python train.py --experts_per_token=2 --normalize_top_k=true --balance_bias=false --init_std_router=0.00877
Below are experts of layer 10 (counted from 0) of a mixture-of-experts language model. Rows are named router (the router's row for the expert) and show model dimensions 160-239. Each number is 128 + 24 x the weight over its row's rms, rounded and kept within 0 to 255. Numbers have three digits each.
After each expert's rows: a language model's description of what the expert responds to. This comes from a sample of Wikipedia text that the model never trained on.

# expert 28
router:126088146126165117127085156162119128160095082137139086124099163143118108134111111159141139110117099117163138138120163113131141128163136141153128148089090139143145149124164131156136128128121126167102169086151091161126114149118181117140161153
What it handles: Foreign name syllables. Mid-word syllable pieces in non-English names, especially Indian, Slavic and Scandinavian, such as S-ai, Li-echtenstein, Jacob-sen, de, di.

# expert 8
router:107096124119179117137105129177115093128115099122141138145153087180104101140144119137120070097086098150136129136105181169109156135153169137130157124112097144155126164142139140125149113134115110132185158150132079121139132138113123147124104175
What it handles: Name-final tokens. Tokens completing a name, usually common first names or final pieces of surnames and proper nouns, such as John, William, University, Hellmu(th), Sylv(ester).

# expert 6
router:122116130094139106119151137147096127156113095114103154165125080156096131115131116127123144116126138152140158157129134152117143096154104120099106064106130145175104137107168152163160094141136106111158114147106093131114148168104115164070149143
What it handles: Mid-word Latinate stems. Middle stem pieces of long Latinate words after prefixes like dis-, con-, re-, e.g. crimin, alloc, organiz, navig, information.

# expert 14
router:118078114109177138134143117150147069155094136140156133178088116126120151126145138110151149122131105131158152106077137169102178134121131098146101087150084176151157152115140096122122084112122112112094167133127103116172151199122136138096147148
What it handles: Ending punctuation. Full stops, closing brackets, commas, table bars and heading equals signs that end sentences, entries or headings.

# expert 10
router:115139142092156151161131163146112113162142113150100140163141124155112132132094114119139095069140126127115123081135140146131151164144086078122115111110074124162121190120180134108166098120138112145182146127146080132114121134095114137125138158
What it handles: Noun endings and heads. Suffix pieces ending abstract nouns, such as -ation, -ment, -ity, plus topic nouns after "the" or "a" like music, film, influence.

# expert 7
router:104049124121145151127099127163123115125129146151104134155122114143119125144110075199086125089122115135180148130091163137098136144167142156167078117095111099147108140099138140139112112135081127138142139144134079165140180147103122155096147139
What it handles: Place and name commas. Commas between a city and its state or country (Tucson, Arizona), plus parentheses, pipes and "in" after names in biographical text.

# expert 2
router:129060095108141160134114111155126136133112094149136130133129076165108117092108082148141135147142139159161147126091160138109148161118178135180128151131100140163084172143162134114126070111105148177145153132142115116099140190074144167108151179
What it handles: Name-initial word pieces. First pieces of capitalized proper names, often rare personal or taxonomic names, such as Dun(bar), Luc(inda), Som(eshvara), Fly(ers).

# expert 20
router:142089125115167158137126157137087117145139112090105144175124122127108136129120108151103136127132183153141185151123148130119170152145111099144131116094111150170133138128113146130100131098119124129098190142140127159146100147095168150062130151
What it handles: Opening brackets and separators. Opening parentheses, colons, dashes and bars that introduce dates, glosses or aliases, plus Japanese and Chinese byte tokens and "by".

# expert 29
router:136068105114169142150118122160093095138115131138122140105108095172100132115128101200095091123102127133171172158132150112111156138150121172161097130091090146163131166157151116128127099127123086152101148133107089143124119137164111165106133164
What it handles: Prepositions. Common prepositions linking phrases in running prose, such as of, in, to, for, from, during, against.

# expert 17
router:126086149101143170122113115172110104162116133106110099140139136141128153111104076153157106081093106129185120117099159141105147130160099127131053142112099145135077140135106132141140103123109139153137123150118091119116183153119118132084166150
What it handles: Months and demographic ages. Month names before years, table bars and dashes, and words in census age phrases, such as October, under the age of, aged.

# expert 0
router:148067154096144123170115154145134138146107086158112125109153099144122127145118112122143135102132150172125136122098164108112141158146119120147050112117101140136130165129148136113143088151099103121130145148140108105126113152102143186066121158
What it handles: Noun and suffix endings. Final pieces and whole common nouns closing a phrase before punctuation, such as government, season, November, women, -ation, year digits after 201.

# expert 11
router:095070127126099128141112119136130091139130089124133130166152140187143164115156113138134120167098151154172148165116182202122161130163107145159127084096125160137139156125119133106125071074104095097147137136129115139158143186119137163092153149
What it handles: Lowercase word starts. First letters or pieces of ordinary words, often after "the", "a" or "and", such as s(ew), w(acky), dis, Sp, Dr.

# expert 1
router:129104115119157106093126100169121113156123105126130103157096113142105097162128112121136125133142146157145156127145137163095158139165131160169120131064086173145113174139118169127171124139107152129171159149139074146148147141096123119093133139
What it handles: Passive participles and objects. Past participles and verbs after forms of be, plus pronoun objects and particles, such as occupied, located, known, him, out.

# expert 26
router:135088117106154139154123134141097171137140121124139152113157147174100116116101126130086109139065107157178152134128140140096123177150112109148101158160098126103114175133106143116160083121109126150160194180120081117120158186115112121095138137
What it handles: Mid-word name pieces. Middle and final pieces of foreign or place names and surnames, such as -ville, -ford, -ington, Sebast(op)ol, Halicar(n)assus.

# expert 3
router:103070121103150124110083122141107103154130112159106145143130107168124146130106093166108124105137107139140156106088154135133150137164125151148093108109125122160096152142138149109149097132097126173137155140130104147122177153083114151103155147
What it handles: Spaced tokens in tables. Word or number pieces with a trailing space inside tables, track lists and quoted titles, such as Male, Alternate, (1), Champions.

# expert 16
router:119085092087193125119080134141130133164112116094115108145126120114092146126105082118166143131104115165141170147135145110109142115145098091177129134099112124172104167119148112142158141118097113113083127121094124159123135164134122142089143131
What it handles: Auxiliaries and copulas. Forms of be and modals in passive or copular clauses, such as was, is, been, can be, would, plus some word-start pieces.